Weights of a small mixture-of-experts language model, trained from scratch on English Wikipedia: vocabulary 8182, 64 experts in each of 17 layers.
Below are experts of layer 12 (counted from 0) of a mixture-of-experts language model. Rows are named router (the router's row for the expert) and show model dimensions 0-159. Each number is 128 + 24 x the weight over its row's rms, rounded and kept within 0 to 255. Numbers have three digits each.
After each expert's rows: "mostly gets" lists some tokens that are sent to it at least half of the time; "gets" lists some tokens that make up at least twice as much of what it gets as of all text. This comes from a sample of Wikipedia text that the model never trained on. Tokens count by the router's weight.

# expert 59
router:132129135123114138119129108123125136122163137103089132115074126139129102156133144130101106123142127131166148113140159144135112132111156135081156135101104122108127148070142165106131122077116101136086115126122116140133177103095149132124110106133139146130133111112084166182138119149147131140098116123125144119120134137083117121147133088139078121108171090135085177149111107116097188154142120165115115157148164112152156147141085131122183111091166091124125144172135098138119105170165142
mostly gets: " served", " made", " began", " held", " released", " located"
gets: " of", " was", "ed", " is", " to", " not"

# expert 55
router:166137149130069123145120126132157140130183133126103155184090151158124121141141152140104093142117132146167155091155179143112132106133145130108148137076088167087144134096154137077108116061115112136113098133126106163125148111087165108123106102121114138116155111155096152144143095145150128123102129095135131117124141115097136114144129079145100125100154118117081117137091124113136138114139124133103115140161134106162169151165123098125184149141140103145140146176139123124116141138130121
mostly gets: " had", " have", " has", " on", " being", " would"
gets: " in", "ing", " of", " on", " to", " with"

# expert 3
router:165145168116078146142111113130138156152149143137115153170091145145134101132148130142115075139128154141152141141149187136131136130102151140095126142122157144121138157065132177079112098114127120129120112126098108178127156089127159110111121102158141152140140127105104158153151147105148141136098107096155127112117157096090163103143132096154099130101137116120087155141093100117138158155131111145108105148141131091128170141159130112098174156111152082127126136186139110154124136158124126
mostly gets: " this", " its", " during", " This", " between", " new"
gets: " the", " of", " in", " The", " with", " for"

# expert 51
router:151134201130093185131092127119168147128125143131105157144121151146109099132146143118109091135154145149128152152133149132145142103120152157074133164121152161127147125065126166123109106116110123112078118118068098139120164093122158122134122115141120151109150108135113145128152141106120170130121115140153106098100159110074147119143116113138105136139147121111115127156096112101104135166126141149112102137159152107112155137127112110113171154091157095114121138160148087155093137161078100
mostly gets: " his", " the", " large", " new", " small", " first"
gets: " the", " of", " first", " his", " to", " The"

# expert 20
router:159124146142108132160118091132151165137147129127120126160114117152080100104131161132126102142140144135143172111118184155128110107106174152107137151110118142144154131091148135129110121081097114100123081089113107154099143082140158113096115100137117168116169139153127145165144113118140128107092118100140129109139154121075139117139101110108118115123146104108093159133096153109124133180096133175121103116155142125121173155155118117095152156105161078126152133157150128152079166160138137
mostly gets: " and", " or", " &", " including", " but", "),"
gets: " and", ",", " |", " the", " or", " a"

# expert 40
router:118143128117144147155117119133135158139152131079126139133086157133118079144140134114120099161186178143132136116158125105124163121092130143108139117110119126147140171079136160108100124098158135120086092121092129146111168097084138078123114131139111110134160099099083155147136150143120133127104093132130134124133148141096148141120103119194109136098140083124134111152136147120112163150131112151101108133152132075130136130156109098135173131124170079103119153166147105144087163152121109
mostly gets: " Genus", "Personal", " Species", "After", " would", "Scientific"
gets: "\n", " to", " Born", " by", " Coordinates", "=="

# expert 54
router:148150163095116140136112127119154135157148140107074142124123130134128104135160150123111099157165160143164133156176129128104148123102117128079134141089124136124113134079110167100101112110113135113094090135099126160144157074108171132119108109142114119124142110108091137146128135101129159138062144107140139127093139140092148115131132066143088122104137115105108151142127135088104155146116105169075103131162140087141159135120128104100170111095147079125107137150139079141109145141125124
mostly gets: " named", " album", " released", " built", " published", ".\""
gets: " of", "\n", " by", " the", " on", "ed"

# expert 28
router:177111146115120134162096107125136147141140125101114127149098113149138081119115168123124084170120157135163139129152149128127126130086158125096160130071129119129130140080138133132121123083132133095115108131102122149108175086092134108103127098154100125141166107135118128152147120108153130157075073098139128118124169114073172110118137106130097120115142121128097134121114134129086153122117145182131102142176112108127156135125096120125160103072129100148135102151139107130081119174118107
mostly gets: " became", " being", " was", " ISBN", " Best", " Succeeded"
gets: " was", " a", " as", " is", " were", " became"

# expert 36
router:186143155129115148152104093118124173152138132117110160144086136119112112119139158133133102159155130155182156105112171125126137102084135163090116138098121192134144149059164170098103115116129117091112103145105144168110148086112141098100089104129131136114157119107125150140143121135128145124099101127145107112087140104095148129118105120139123134114144111119131142148092128090126152116130085164112111111149131115146153137141108124088171168122150092116148112154170115131087147158117127
mostly gets: " its", " the", " their", " general", "The", " these"
gets: " the", " The", "-", " his", "'s", "The"

# expert 16
router:152128162146162165133100121113097118164162126100140144148098173127110126135127124142139109154137136148151141151131157125126145117137153137106118111052120153139120160085153138140103089094134135104114119148093115135143152103103146116113104085106126163116146110144110129140168152149160190104091121106150128107103171141118133099127108114152104112118161103111092139151102132133117166132129082175119120120148149091125188133162125119085147161079166078145140109146128099118122140160135136
mostly gets: "):", "History", "See", ":", "=", ".\""
gets: " |", ":", ".", "\n", ")", ";"

# expert 33
router:178141155149141135171098127144123138165140137078126139139101153125093086127103164096135107170147161133172122144152147139152140106099150162098123181080144124145155153120106139142109136087115142080123096134087116145112176120117111102069107125127102138118140118104098157174177121115143159128100130106117103125090139111085139130109118126109109127098144114125109139131104133097107136143111118159123124083128119132162168137145128142121163161110146087137132134171162112120089144153130127
mostly gets: ".\"", "$", " $", "\".", " .", " JPL"
gets: "\n", ".", " (", "B", "T", "M"

# expert 26
router:123148126115128132139139102120109156115149118058100142121085169126138095158135131107141120176151170144169161145141134120114143129115173138114160105086116139115139185095128177108102126108108130105106116092119133163120180117088124114134127100132114154134154120105110173158149114132138132124066111122146150100128155139095125125133104119149101112098156097131121146113138092091128157166105136157139135152164133088156168146137114115093171137080150089119130116160122120140116130163144140
mostly gets: " ==", " Total", "|---|---|---|---", " %", "|---|---|---|---|", "|---|---|---|---|---|"
gets: "\n", " ", "==", "|", " ==", " %"